Experts of a small language model: 31.2M parameters, 80 experts in each of 7 layers.
Below are experts of layer 5 (counted from 0) of a mixture-of-experts language model. Rows are named router (the router's row for the expert), up (a neuron's input weights, with its number), down (a neuron's output weights, with its number) and show model dimensions 0-159. Each number is 128 + 24 x the weight over its row's rms, rounded and kept within 0 to 255. Numbers have three digits each.
After each expert's rows: "comes before" lists some tokens at least twice as common just after its tokens as in all text. This comes from a sample of Wikipedia text that the model never trained on. Tokens count by the router's weight.

# expert 30
router:116129156139144106122109091113103130142148118162151062103129130116170120128124130122108135116150181084139146112113152148139105173127135098113114101126096125134120109086147106129142098133168108150133158091171123086176116120137152147149105157125123135160172124159122079090153173094096161107126151175087154094135145132141116102101136094139144146155098150132128144153137115144109107076161145129148120160085119119142139153132115139122150152138111150117112135176151118091130086125108145
up2:131120104168135186097083094109119127106126097112172133158125098128102108152106129112104160097136157118110134133107202124136103164153105152110164130133161188099129177146117122125117117122156136114131180150169170101156142161141107118122128110126100098140100159107133073140113136088104102140127111146115125120111143112154123169116142119146100133093125146149131119110128120153109139146172071127116199133165122107146153143115111110107118143123140153121124149125132138121120157147142156
down2:138172136127139134114121154132148110122122071147129116167124135136101063126123129138149081095114121133111098118124138153091138187145127162140107114089157125128113156138118106130156157106089152120144162106123136067097116139112113139122101110102161127110109127159117128115129162111133129096114094128132150096138123127113143103144099145155137086082136131149157145119128195084145129159118092168121078182117097142207124149106100142127141108141123143139117140132159115143152124138131144
up3:155088105161115139148125141137102112111108126112144093152152128165115136129107131098168168096103136133107117152174131141148152119112139124139106089131085082123137132137113089133123125127155120126139103100169156095114141125126125117143149067113159120135122096140127138106184162083109142109127145141124131134130142116139128164195069128139116126107138114093114160132106130077081152149138118137127160097116145120112148163149139170139123162156103104135135164140097118144121150057142171
down3:113143121159102135122129120163076126158159132077160145140151140089103102110136114098171116132169149144149102128156117124127115139125087153148154171095146184122135124190110155132162112141100133132132122109122137143142167144155098089105132121147110150083115122100107161124120059127156142136122121088095156071122111113123105105128129125163115145103155119160142119132120113129131142187111117133130113148118173165085140104146123136126142110124133117116092150161105092153112092130133099
up4:112111171165090115106091108126195150169144140130129146137123142116155135139123132139157129118113180143142111124101117127147139142134160145119106112153144165132165177153088050096100150131131078114155181078105154133129122109155119093147151159087099145151117127138140096166104134116079153094092129138114121151118115125144142148139133149105130133128145133104175137128120121134114147088110124147166107124101118121135107127157139155124140153114100144181109137176150111149126101122129140
down4:119112097088137090156088158142076131131164164129119138121096140108119148153147098101130126166172114110132119098147166095146122096160091125151111119096089081136135121092109091158113147136105113112064142109165111139130106170106133129151132132140155085126101126162079089142135128160118114168140195117124130106120091094112126154137134145155155129126168110133124111133165142109124116130152161167146155134134135138151149110129118109158108138116099089144124092130134150111147138095156132
comes before: " of", ",", "s", ".", " in", " and"

# expert 13
router:091135152152130090124105075093134138174149111159179093114108161127166136117146155131106126138131161082167123109098163149100106145159111143090133139122100112120128107114096107101131080116141108146151138113175106130178130108126173135133136155137130173150158116144144090122111147120119178108123151146093154123125128094134131111134157120123108134133106109139190151151110125142100096116153157130115094132102095098132125141170106128146144153140125130106128126139167089091152100131080148
up11:139117146147085119146107129139156132112121101177129130149132160075105126126164157127107116132164141146149089142141162088123132101133101108147137133154101110109167114115109100117131131116145077132112136111097143128137096154143185122122127132098077080123086135174161147078154152094144141155118121144180121156121121128153149141122137099140127100092115130122121156132152101148175123137090122173109139059114099143141101158124137142116149129085175104106107103132138149148129126137136159
down11:120114148127121112114109124107126166146089134163160107097129115155124129107134100120116113127134164136122126162129142094155080134118107154141136130095124116135143177120126147152123106140131161122159142126125094103138132129130151105134137148119149174156088128121183132184104119116076123178092165164118122126139099095105109164143067142110168090107115137103117163122097157104136153112144100103121119114122130105145098128098141128108156117141200087100157152102132124114098165120091170
up12:129122127144153110123116116112117102147117148138149181158143115151158127148145117125129130117156130078148113152103110087145111135127151178127150154163098102106168103150137091116164090102167139150127120101139130164107125116150139128137109138137122113140111155117146094104100189112152161158149137134080123074181145145102135121134154140112091140125142093129139125147129117171101160102121136120109115141111115119168104090097128156141114184162116129072104080132139103140111107163108170
down12:128128114127178157146139146126150092147153097078133203124107100139152089099148151148153138137135156179168099137152119170123149117122127136155109105153121168107111079136122125138088125136152121116112157106098125155145152176174149085140127135140136154104119118158150143100119124186094101116101117123130155148116102124098091132143118126107101101127141163159102151120124124111111114100111114161159116153133133122140117103084092086109131111109134083139151128096163131104113154138105147
up13:120123139148145143150086115110140161122122109099162111120130093083150104156131133116126140141128168111140097155134160139114098132151139104126126119155116123148115157098148149123135107125124062170118153155140132122118114144146115121088149137083125154128109158132126154094199124166137154121148111154159099134108123105106130186090157105138097106099092121113126127146112106172120175159128116113108119161108080101142139151149095147067083094122149107152156151148156152145132137090136121
down13:145123157131131112107144099125134200111142116118103114156100109112067108119119115113109132106149083091142111144107080101128112140126130127115134137129145128143156127151124133115134191175176140110086155150153171103178144113146161107144136099095149085169127133110137106126137084135133141122141137125124078135127098143148140185125133118181142112164167112147134128151071110102134115124089128131161129118090145120119142136135104113135131160164133118138149108138136179103115131160118162
comes before: " of", ".", ",", " and", " in", "s"

# expert 8
router:129131117176159116120111062132107084118110119166148091146155155139145146122141157097115133087159147120129117144086155128112121153122112161109149153142113115127182124131072090110145083142167131127143164094164092112169089144142114124138125149143126144170143125156150113118117140092105151107119123138108144122120154112137131144090130052145132133115127165131193148154117085109098126128156123128121140156140139125091140113123121070155123148130101139105102116138131157092124109109138154
up11:163144112127090117142121120105113098127133106138133141146124114143114152153112158133148143123140155117046079177171117136073109113147106163128141145159125085121103117159167135144120150146114124119150129111139123089153101088166112180143108130125103169138132158142152098156151108122102144112095162116102182093167110121101128177106161101114160080124129121121120160157095139117137138108153159096135135125137152151102122083115123104109139094107125109118144134139092138118148149131155130
down11:110146133096143080121117132125104154125130126135184123130089086172144151160121120127144139146117143115129106127135107139121107117119116117161135146099099120147125131182119183152080145112110112138143095173122155105143133120097132145132133109159116147138086103114094132138157127136133186109159100127113094154149115134162087176136131176102111135123130125180141112133122108118103130119110144145130171183077148130094117070104101116124140130167122110115134176134126129089127097094170125
up12:147132144110096143148106123111092124152135106096150096151131104128124113128122092135158142121095112135136111172147145121114164129158089132151129140169149135140188092106136132123122112116155117183165113130106144147136102149110103131142131129149123132156126122136139137127090137124106128165066106087111129143122103134133108101167153131117115180081119161167103084160114113135149090162119096150097112120101146143124135162155155098153141158173137175059139117164124154129097093136126148
down12:146108119155128111129142115068124153129135132070097169107155116133118151118117151151142115100157113163086139148095110120134123141083113136152121124123115125146126122136131088158155122119140138118109183145122081115128139089147155118150157184104102116126098129073125091143145094152122110160133161091117147167109154109121110128117150079113109145119104150091189115120111151142146140123118149145142136123174145122128146133117133116116146141092129089121160206142127109152131159177124111
up13:141156109127133143132133113143089112145095094093123120110161156136113128137147132137150112145106152134084135104116125107118132143122125154162100132163126106162156153092152122136196097131110135129138155139144094085103159097157145101143068139150139118162156133125153161161095139100140125093134141163104079125105153126142118115123192119110104160164127110135161137116065114138160127155115136104147105117102157120140114120097086174141113157138125108159118147145106106130121114135171184
down13:138101105106158132126094146104084112129104135141142135115122116144140122114123173105144150186111102122113176127122136154132131087106086134127142159133162111134152144133173164163099103089142093153146121145141168105133096142158086119060152142114142081171127114117113141113177126112158148137133126116143071078176102138160155140163139120131115090163109125157116159132122096146146148140122131121090113160124118147137107129161117105142184126102131123145128091140104116149114143120107136
comes before: " |", ")", " (", ":", " Albums", " hold"

# expert 31
router:107143165186123122153130109070122125100140097128128117083118134119161060132124117109083154133161160097175113142097139148129135155156091188140120123115109100192154121118125073134169120137163104136138146105157116126150115127130106148123125133116120188149148097117147120117134161105074141092151133144118150121140158100143114119126148127169155142122121114127123148150145113144108113097136094101109127131118122102154149145156094124104158124115122156113093123128157077133119140087125134
up8:129142140168122127139139098132150132148099157165142130120130114127122146099118092081121118080156160115139151150124143155159100100082117153115136101121091145119154111110122097177138175160118137134102113185160106128093161159123118175148108132147125119171145130115147171127101118079126127123113142094090157130077163122112145133152114105138097147132125146103109122130115102086142073152117136166121114133120109100119101168131157126158101135147161150127105104137145116088171114082132146
down8:128110111106136148084128121130153097111140096112167097143129120119130138097168158180128103130124140145059125146087096159062097107110112119118114158127153164111148131177147146151124119144142157162094086139102185114129108105146158119143119166102142132136125143134139123148134104156150120164085137126149118101149093133137151104120127126134109090145113135138135112108099107137128158108130122114133164131129117095178095097090138115132156128131129110098148208100123152147125126169141150
up9:104151145154151146103126117087119121133181139171158128136105114108123134142131166135130165110160115155140096137125151150162094162129109136131138138137101126112121103111142127082122107148118120162135132150144095092136150126125117162127090118088154113146110110171083119145139151151117178128134126112163114073120118104159129131118123158167137110122104122144116169158119108111137074092091108119089130185119116102137166105123111108158114119099073124101106147163189115107150168133140101
down9:151096129160130097103153140151114129130105113112084113139106128115118135141135065123132131154129135101148130125102084124091147143160134134150117129108142131139124168124098097158144158113176090094137122211113130176114109109108151122129144128147115167092155095086136096114113118150115119065114111155135117177115152174147129121154136110105134149152132119110137091119120138141111185139101160131149142053129112162103114139144142120104158146129133121148115090117102103162134121153134128
up10:113149123159138112086088137092139127155159097125159143095093131110152129133113133126106121147143118129094103130090115096102130127117146134150139083118102076128141139139085146174108116139143135110150142153137130093126142081105135158160101127101109145142134148073146126144138136090135115115143159116124137152129112116130139177096146144108101138145132095117117149160156124125148151135127114151190121177072102154121118086168153172115115167116152125112127175129116114158089129154183091
down10:147108126152120119122108108112148137103128120152119141120154123130162121120141176123138088129125127112147108140119122107155132102138167156115117131121144131123106114098176159133153120128189088119158143106171132130140188132086105146109110130104134065134115111134176150110062177146121147121180121132160120095126124125117123169140100102088104114150117148161125129186100147099127178148118155112158090121095113073107141120134110136106111115146126099079144134097135140149112110136153141
comes before: "=", "The", "In", "On", "He", "After"

# expert 1
router:098143128174131117128102111146094077166146111114164120159126144104146151100131137110141120133148193131118092122138125168150097155154110121120120153146102093151121137106096116107151076131143118158154158111127132095146127117131126168153112159117134197114140103124126120095140138072112102067102156155147151152138141118180103130119122107124103151162101156116167124112137107140119112099154109116101109108119119108163157129141109140117114190114092077100109154152117145119112136133125134
up8:075118150161112108144152134140134124121165188138116121130114147136145145124119095104144110165079164141121114142109161151125074133147100096114126118149134099148113135089175133144108123152138145101141113100144177093116137144128115197186143170154111098123118124128128131164154112120151118080126141163136123112126115149098125155110144069150126133086110120127121169133143121105125137149128145136093152090163115128109136168127116137144077144109172134116157110136105121105146114074139132
down8:103108132102161120166114152129108150143114130100118112149158153143143152131116122155138129106094069146120141084134160134140146135151135131132155121132147113143105105141143066148175127159095119158109134108111143082106149092125163124106141096170150127157155119090088112132078111134109150159118178123131149105150094125144115122153121144144119162128129155120138101122113100153094094090183082125110122139142091107168152116143156117132159138153082151098151074132098119128158141130102130
up9:105115157156130069082110121139068150145100104125135130123109118141105139134108141108149147150163150106111093161146144146174136118119115135159111138103151149111124109142117126147147098145120171147145137123107129068079129097185125146168079150115154143122153144158125109158141101120100147117140101128120138124106156137134111117145101190107131088121127079182115107129134156120099148086096130104131142138107123154151129129142111160105170106112130169138117105101134127154131165168122093
down9:154121154099120153136147109157128133114151131111123136131154133084091144108165148137131121054120127150099138116150109091121101182110159120122131153163148093146132118140132106167159125095097094099155141169143135129126130136073174108142159117157109095103087150079083120134166134166147105128158151156136152118150130112128140117134101079157138145176133140078149093152097119160128143113105110116104117110116136122134111165089131156126098103118100122125141134111162157108106123105136149
up10:122118133174140172103146103124125125152148111115134161143126106102112115115151115132143129102106148097161074150133125108116100056119173116131123100135099122137161104115116127102103150106143139176158131111139130102118103163125144132161136118154129122109129140125098198171143106096119111108141142107118146119167164141161154122123166115152147134131139127120129086152080115114112152165115119119128158119097138154117094109135126152142204199110115144126117123177139102129088114147141138
down10:137119125127109105180125138086141124152147145133090172141135133065125122188119130130102120139104141168171096134123117111170167114120115155144154126115154115130117095112156145146143125131117148140142087083123130126150092115097136159124093127136135106121077149138098095127162164124077108136146120128119137113160140139137157126114128130068163197140162154114106185141120112122128086121143092147142157137107124181127109119115107130144107110124150097151145118085149159095138129124121129
comes before: "=", "\n", "\n\n", "See", "History", "Early"

# expert 56
router:128152172138153091105108112117101145110138114148119084088134142135163130077109107128110145118126161081118117121110132141111126143126142103132081107131088119118146092124096112131145112136149110143150133108186122085166114116142164159137129166104122157148153075159122092115153174102109139109116138153085159120135153125138159119135154106147128125115108128109141167160109111142130168086181152118107124155125109119130148151138097104143170168110107123132116139169174112092149096162105153
up8:141118174159139121142096148099060092141138136125112107124117136120122094131170166123151131142123166107103109097097112129133121107164129115149126087163080145166159132147118105112128151143122127113120153078144133178162124130129088144139107101092115132085146092106121119159164100101135144168136114083150087128150132144119193138121186080127128138155113150114121110120108097140159108113131146169142132100120089133148115140134123124116117163093132145121142128151163109162106109144128101
down8:126144114121127121114109170118131101088066102139079120085149154124133119143088140082147151141141114126129122133116124139173160140136111128114133139142143154146089116124085167173138110175109128150102098133132134135131123126070129149080136129090102106152127176120127141092147102104144083146147073117121147137144177085146129166132106123164095135137142104099185105143122116133146105125115150111104132120106156147137155141160103141147111186103133106132127110140103115090113158134146145
up9:149105165120148144142073129107144097115185116143100117137132110150166117174104113138135088169064124155102171138119159160190128132120175110115135117145136116107143146131174147163127115124123130109141130142139163106120112094053135158137157106127152097097144125144149115089151121159107152132104122122153164112112109118105130122163133120126130086158112166115113121160145126110127129126097122116161152103106085141165152154147150107167128129100096152129143118134120178128134124140151129
down9:099150162121153109107151134158113126135124108114124107133105142141115113116124136128151149088182110109134102188150118170124135123136165120101056169145114128141097096141160133127101145149150118141130154195159094129150080119146132112145137148115096130105110141130158145126127173129127108127066113127130151124106141173103146109132164134121142149129115135133114110119167154131136152099129161187147104132156130114162090165132156124165117114110114130083097106154143101105093161133117083
up10:126122096124169148123138116100137132115133129143145150144129112105129121142125110109098116157129131139142138106125141137151147090198142109115134098123120169148133125113143107071104089093181119105193149193107119134105144116078129141112135108100138152137179115135124129101118113108168136125129140119080135172136108110098110134130101113138168116068157118093108111136152128095128154122135134124163116154143144084141148145116132151138142121143122191128117128135155101121148078085080145
down10:143139078154139150108153155185101206139144149144132141105134129125122144144101131118117163123137150161101100125131155147097146102100117094137134180119131125091117126120134094149133133160139162131139142082127119110136116134136132134125148091132085103161130125121125125093128112159052137088121121101132093121168159108124134149145116136119098109121158149169108166106122172105094085082129116134118134104138122109081128148158136112124126147118101146114143142149046136128136150109110132
comes before: "\n", " |", ",", ".", "\n\n", ";"

# expert 19
router:109126171153120109134102084100111133133127112130134082130163133144174103125137131055079126136138154116160144131115121164156143101114107108123103139120112105129156107117073115123132104161148100143145160076169094086126120135129102141100154144123164143163175085176128115100133152115092133108159137158094139127133136094148143129152116078154120173118125118115139136164168123137112119086158112127121127105091155141121183136140138171148129134147132136107102153153126122098146115128114140
up7:150109185127150136133096124109132104123117091094161125144151104137145100158145136135136143096109111120110121099128123136134137147136117137101147116121105115087120142123077123123135128175135146090193115146127137150182085110150146053093141165124095123121158140116095128139141131126115122121144145132132197137115128123166127147144164137157144173119111139117147090124143166142094139173154147146089127084124130160141152122094100102140150147159130083100161106167122152120115128123115085
down7:116121097089163149130123114129098147126145132152137147144099125142133131142157165136131121106116138100108107105108125116129111156141178126178119135164097151145123109113090117078145125074159147120149168108166094118082119157143104161125123103135141153110122154082156097130146107128133116133118095135108103129128120149099137172117155084102125130134155100096140133154113110151134087122134082130119170079152092121124108159125126127101197119103170145156131106143128150194132103152112108
up8:084179105151146139148129135143145172136130079125100161096097123130154145136117161087155128081159115149148131152063108097165116137134154110128134144115143142126111123135148099112133101154126161114111160151124147132126149148133131097133108083116091124116108122114173104134150134164144132155160128145170123136140137147107085067165131123132181134095140129142088099130174096082105143085126134125132143087126102166140133172154114135108139145134120145109096107139128104149138147109104158
down8:123092173107087134117107092104100115129107130137128119141145109095139097144156116130144127108138090125114137135158092157102154112123136090134118130144104180111163102160061156134154130120123130159117157067131106108156123141151131133163118158151154153155146148121163159119124126110174149097089154133131130134120134102154132170094093154123151126117118146128122091142131143132135094113178132142158155146094135152099108100082145083132146148119140148146148165121139174085119123100111080
up9:134133120075083148123112098116123138169144182190151121137131127154092138113117109082106166104114124162183135088150134136107144099170148144138086108101090088107134126133138151109144105128136117163146191120115134133161134145146137141113112178092147107118137133112131099138115134118126157160121121133163161156082112121157106156109108167132096162123109144095132109162144118090143127143136153155130135122086107120128128116139147151105098149157142152129119111088116151086161164133145135
down9:165124099112108120141133118109147089141092108102116105122146128128149152148137145132130096118139129162112145121135123152149143094151104121152131111145167114136117124152095137062107155150089146128115139116137100118088146150180138086108137164202117099121166153129087121127094138111136115125126111131133124151140093139067115148136080125145143174171120170166138150122129139111139149141142105144149165144084110091102106140134152148100156128159134158133144101089170122126147116088113082
comes before: ")", "–", ",", ":", " |", "\n"

# expert 62
router:076163131156101101141109090126105125121157110130132109108158147123160106121093156118102125156123158109152110101090155154147147166130122115113131121115088108156094125120101117159134105115194149145163171096149114095157112135141114148160144178114161122166158123143120117094143167095109133104133132174122162118131150102176098103125157115148133138121105142115141138190129113105134120099176083093145135140122138110150167141171111128121149122124091116125139140131140118084116129108124167
up23:151173142139150105128114132085127113153134152093096111113133147157163141136138182164133099128165142146168099146102135158125139118100096116108117096150128112114103156134116112141128162113093100137127141130144138151138150127162126164143092152149124169112153109160141124082132156140102100096108117119104130127101162082124163121129105170075107132151114134155149146104146138084120151094109096120104158104151141130093123165147161085153111123133118110071123097134186127167107135102145134
down23:132135068135155148141115122125131127141080134144141164105160134099114079140122098157135129086112153114121169123188152125122113151138111132116147161122145150155123125169132118144137111106147142114124117102111123073150151128101091145115114124148113135128109176127101143129157092166115144149142134101142127133119102165122102112083152093142116115117109126109123141127098082109133170133098120191053102133157138122124183113120155167137156138096107111088137172145125120130122116167133163
up24:151143130172137086147102155121149094167166158120146175103150137110115138097138124127131120145194127166123171141104119126169091121183125138147110104086142119106120129154148121150112118130109187163114088086112104094133088115133115146138147132113128093146154082144157116113120122093154085159109149116121173118085107105147117093147137106119130106125117156163145131169135123075093125122124121122157131097147138107152123138089118148114126150131126121104125141111103141167133107152167141
down24:074152115108133141081135125137109128157091091125165119112131098116142141135137127152111180099116126126163085140169156130086153155125103137149147174154132143141099165123160102098160131106148113145118161142140119166101163108109175165117088139116161120136048149140077136084125119161119158114111111128131084114132143151093167180116125103132128125098097130133111112118132102164117144104137110146104142155152132129132113089128116150152129114099112133160085121135113112125123114136126148
up25:149129092178090129131142093154137124158148111117132130117128174155142144121099130111100102141166152114167098152155146130089142115142161138116121100162109157132094127145109103119104106149143151090109144177154125129139122136182070103125097162145127154073120152132157082111144129113119086111152101152128156137137163140137112161133119150181092114134093125084155134079158136078123133165123095136101137121105136132121136107154154087098143128124112138115124141157101143111140120155116155
down25:130151101146169115191127124110111112144097142153165134163151124134133071151183153119141111120156128154116140120117149116095153122117158119155156124136110117159192151134183146092139107076122157135138112099109143133118124114162106117127116133150135140115055148099098173123124104112134109161144128144063090154121136116109119132101115108081132148108122093095103147109135108121140134122120135078155111136121121106113104176110157142129141106158143136136101090098129114099123135108122147
comes before: "  ", " \"", "\n", " 3", " 18", " 4"

# expert 79
router:136132121130125113142108076115150122140142131130184104117144162113134141121133149108090130122150175098135152120098154149172121148125138110123116134092115092128161104105094116146140091114157100151129164115153127126161119102122123167129133165108131144144131091150118140125149161108094157137133146136120167106116113134111124138119145068165140125104101173162097122124131116145100109102181115130170113128098105126156133145190089108116140119088108108106136095137166096112099109154111208
up1:134133146151123077121138134161105122133140143111159109140142101113152131144109165130098125112116082152118125092157125116168112123117117116095130112137149107089097116092152129150160183136168108129128124088135124065113161105091089142120132130138162142112153141137192105132122136134161112114112167127137079169170125130150133123130119129122132091159159115143130135163119091139125111118120137161175139087122092139098118115182113152123177100146112135137140133168139061133123115157106152
down1:119125138179136134093156155116134102128124124144135141125088132159148114115126130138135109165139173148127117120116102110080098126126134088128093112145096132129120138128103140126109073127187133123155129131102122120141093100124117168153158141109128114136122122080105125185097152071133147104108099125115113134115151116123150189120184152142139130140144111132161146090171138124127108116131140147146126129108112132141212139112126115120161119118123106095080148070108126097177120099152107
up2:121144104135135117160129120119133091132142108129142135105111119117134167109169152154129099183092119155100132109140138136178171122130167132113126134151096119115117091147144096148135153146117136111127167099155159107131105122074101156143123128124187144121109148151140128137130146149070116139126087132102124076102129137168128119142152101104082129134088119142093148113117160102124109122076169137083131139135066122149175118108103139145136130153099131145151139165118136151118173152088105
down2:141134127094126117101148094100151127138109153127128130140106104125180126104127118125138103148116122130113124153100124137147156081136190107080157170098102151134135129163118135142101124134098132168119077152185119111142119118146135164147139102095121111189155098168125101114132113165116113123086100131124098129135151158111183095130116115107136119147124133148131155123083169112125141112134131121099153138092125076100180140095153127122148120142180100120162118144113092110133142107167146
up3:121151116111134085131066140119152129145125073139132186152134144135117082115134151135112126112121100083106101146097166128133162111121141136098127111153150123120120139134143137134138122157109142150172162131107095118156107123161154114123116084157136126161118130129133107118130134159141085093179122095138190141089133081135133146137106137136077152096089113166124142121135128072161139116133087149114116132164135115115186159126099122088134113107161116121133108108155156102090123146123129
down3:161128106137152121160182090134106141153083103118173166109135183114149135102106100154103121104126142123092131118174133137144138119175137153153122107157132102131138113068123114096141140138148162129151105173122128087091116117160093129141110151128157095115116151142137148137111116151100151138178125130115093133144131100125138097104142119133105123099145130141152176147121076154121163096149103147131086143099161097109093096148151123153135139107097142109140134170090095122112140112148120
comes before: " |", ")", "{", "E", ";", "′"

# expert 26
router:119153122129144102151101092118125137129131101133151087090176143116166093108108143121094140140142166118152130121097144149148146139125128101132101136096100110119131102107083110159165084146150118154126155086170112081157115164141134149125124140109138137161157121182150131103157157108106162121109156162086157102127150123136117106127154089177155152123125148147126123158148109159093113107172106094148129132079130107149162150156116112113156144110113121121107150156160114114128097156091161
up8:109129177115159119155182129123154092085175135118103130131104121142098178091082188095129154158140124104144168128181141141109132141109131128107115146146118101131124124164132087130117145150121116135143135094186098137120116128091135130140125096142156136154110132105129104132144088169131088132153103080109157137136129116125121102136162105122103130115131114104125133157118132139095164118136098107096101167104113113116129122163112122085169139090147157111144135163083140128157113138123171
down8:106137156146146117102112121137106098108075123167136173135161124151138139110161130141132162143129111123144114130162120125144109106105116135167124076116114122184125163135140142137136128150116140117149136160064128116164115128122115126144102127147129132122119139148122154158160136132150100109106092131147115156102137095109112152159101117149111084128118141145109162190151146128135116109121160146098150082132173152092106106133111103094151077140121120144127199151082128168154096170166143
up9:131116113171124144142114112064107115109167130180132106163139191127127106119086085134106120089125132114094113123098100150129140135101123142099138136122127146135101115081140160105110105145146109138162116133139133137099146088107126158150100086126131145162151135135124060114116108102162150095134101165107123124156125088146140092126124082131088159111153167144172126128103069164120131106151125111093106109138141101132142138132136112130132140162133164138146126152119127136174155094135102
down9:126132143116097089075132147143147152138133107121125200082138136121161131096119134090101130139156125132083116068131111102103137142130135103170096129131131127112170093146163131105118118109133133118119133153170144106128139119161139121130128107098181081083144123145128092144134102141107150138069083140122153117090145151134156152153144148169136110122147106142117148112110087132111104126149131142104095161102096105124153167154115134120140141157096162119150134101114131118078157097131097
up10:139149136142130128127098122096074133092134101169138131110118135175110138159145154074113124118128132154150120149130101132138171142117153129157098128148157131123132149133114126119111141180150141117172122098142117114109095189120075124095098154139138174153140115121084116113123145120139123099117134138102132118140144130110144168088095127096093104108171137135071153169106126118112140157144108131128132183103157117084141173123094138131162125131093129152109157107120062101110128122113120
down10:153144154109141133114163094177090145157152129140105104137130124124139140136122141129149132134145151142117179145129122128108146109153092171090108105106138124149156153139149149147087085126110118084157119163117107148162110158099170060101163107107117091127129114161091092082145097113133091139134126088144100138148117110153143146125132081120123146130126108067139134080132133090093139115113174124130124102148097134118131100182124096135102121103122126155141112143177128134110132145116132
comes before: " |", ")", ",", "–", ".", ";"

# expert 11
router:112151137141137102129105083128126148129160107143155088123155144119169119135110141136103133121154168099155130118086160160136149154124135100131112119066099100145145096113102095143165079135146114151129146092171107094169091137144154145158130152112149144133143116152120104085130155111109162128118151176096164108136158129153125114097147090163143149125101163149129151157098114141087110124174137105159130145110106103133150139149101109124141140104081101130113144151155094107123084131118163
up2:105086132126149079110118094121075125078147089163116105128127102162143112132154144137147098139136172119136115126142112129178170142108124155148115102110110086127134158090126117118137147096115101103150103124145116144136111116137130154100124123119139146123090138159129173125179100147162097104160133116114142157145141155147140137142159097133141151139106159105159126132112105091138120145183172161091115137125115135134184166128103100114168144106127160066078153150114137132135112114121119
down2:093116170122160141129103094138147150128129135106146144150122126137119082144142109156141139105117160160165126110157134148142107143058125164136141151110136124117163091100105166164112109132136124119118131121100124111130123117089136149133121165093118125111083114125147065109123157143102123150109145129132140130104175167112109142120127146141156136091138084155133109098163169113108140130070102135204149066178124131108148150140107137146113142106143102114127124105143158130125135081157128
up3:107127124140141127129127093144135140153116142138147131154121108168121100143141128101161126160133142140123145114103153164109158155156129136139171134119112140078158121112137154122129114123118108083140166125098178100116118118112168112144099123077137151110123113123126150115121173119132185092135128139126143099107082156121098082117136123175104133197115141123165161095098156119113099119159121149123148103071152126153123180109142168119098091128141171126106131160119106113132161136077149
down3:096108102156096118103132118160121168109141162126122149103094152142114139143138146140110129150120087141144074138118110110125105154127099153147114124187160083138166136124157122135084118101118127128102137142089162099094088129121182110180102146159150151134167145107132109109124119133136117135139085128159114092122158130151138118113113097151160110165133159141123105137155102108101112127109107143152134107143138111125131086128174124151134128110122120173141084155088193100120128131074126
up4:114122172117138088150113156142175154151091119073088108136111108133128106139105106085111142133110134133120126101123142167125125138147148132148169149113132080144134119118098111136171136089141178128161189094110151116146136138115151118149147128135135114115098137101140135127136153120141128121141155194115117132136131065126101114139095071131098141126124075112124123129174128151130098131151129091143167099115119112130132175113148112129173134114102085173117114136109112125080112145120097
down4:124133075124144143113169132109086145140171130134119181102109146141175083122118104139084129123170121117091158110137134125118116178158128133111141148112185139116098140134122125147136116118138122155111083132128098135112128131158122116118122145128108148131116075101177085165081173145182171094140139114131111156153102093145106142157134128111147114148148157147143129145103107155134123153083155145157151120105145191156096155125114126105137108135110106118103161107129120152159131130135135
comes before: "s", ",", ".", " is", " and", " was"

# expert 61
router:108150117139132099126105088122127137112132093141160088108166148118183096112125125129108154112146163115138128112092163148127119153129136090113111110088096103130147104108106107149161093138167128139137150089184108097174109158132145146152125139100127137142158107158159118104158169109107163115091151163087167091122169142153115112113125105158141147121120164153148135150116114140101110122177134091139135156105114101139138155145098097110150153103108112126114141146177088110136097150112155
up3:127147099134119127119119143105084169179124160144137089146124131138158089082160128113107152122141128126106128101086115142140152147121129113125113130124061098150141091126127132136123137162110180134084127151152105134137052133138112154145086110123150175121173141106068133130126159070105147093116123154129124132127080119130133116129120101149137108118116122136122140122095123124076150112109165089144173117148119145157093118153128102128161106107130152139096154153134145099151144143101134
down3:197193166119166085135147100131141150162109102145092107105127149132125166141134153133115140171089145143110111139162112128114121158148160096108092130128126129140104183124135146115134131119122133137101105147121126139115092116075135128086120130106155138169119113113133126084155082100084142073148117098131116142147131140141122140142110160109142175137120158173111104150122077131167114090114147134141122111125159152120119084131153124164118151120114148111100137119119106106158094136110146
up4:121149161094127110130109138145114101077127134154114109165155151128165153122112124110091108133119130133154119118192121153106130168156112098087128171115115094156126128124084121131123087098124095160169138129105117082147106136185135146103098122119159128098131170122147154141121142138124158145140121167135176121118143123161122133119128115110133139123142130123153113101110138103113172113153122073107146137141133145145098089087138140122165124107148125126107078127090116152058158135173103
down4:099089078139131116150119155122137137118101123128090148114118144102189108112112124116133114172119120154115074107099132124152171172122131160111114135136138154115151135174127110154099132146120131149150128100148085098130139121122139162126111162149110160117089140138146163137127177123174117138149118104144145135091127113131156126136105132132098134129160133169174098101150136059133146119134130132105105124108132127173104125114059111132116144111099115208117118127115094163144140104153111
up5:136108107173128131113111154138131123100114103158140171091128116118150125162099107091144166123104170141133182093130133123131138152122121077114137082152089097174139093125125106101120096131129098163148126103115128125133122137151145122134120123117120125118128167156093141131089151140138107146129120148143117122082155112110156122174118142142186179151124136128133111142152112121102126118139174135079125128109085147099168179105146111142126183111144109097105077121147156088136114089135149
down5:160128156107159113110152108148144094152119120053147133109184092147129171156114182103116121129192078133164077096130134126180115109107143085145130106143173141102112164083110116134120129112109139109112147099100143074123127077148133154130142134130130114128134114110154141143088148131151123123108111139134137115142103113109120111108135124121107112125129105129154100094161152118099082092128125119115113147120167111119120158138138125133145121162131089135110123167149124162133174124095124
comes before: " |", ";", ")", ",", " (", "\n"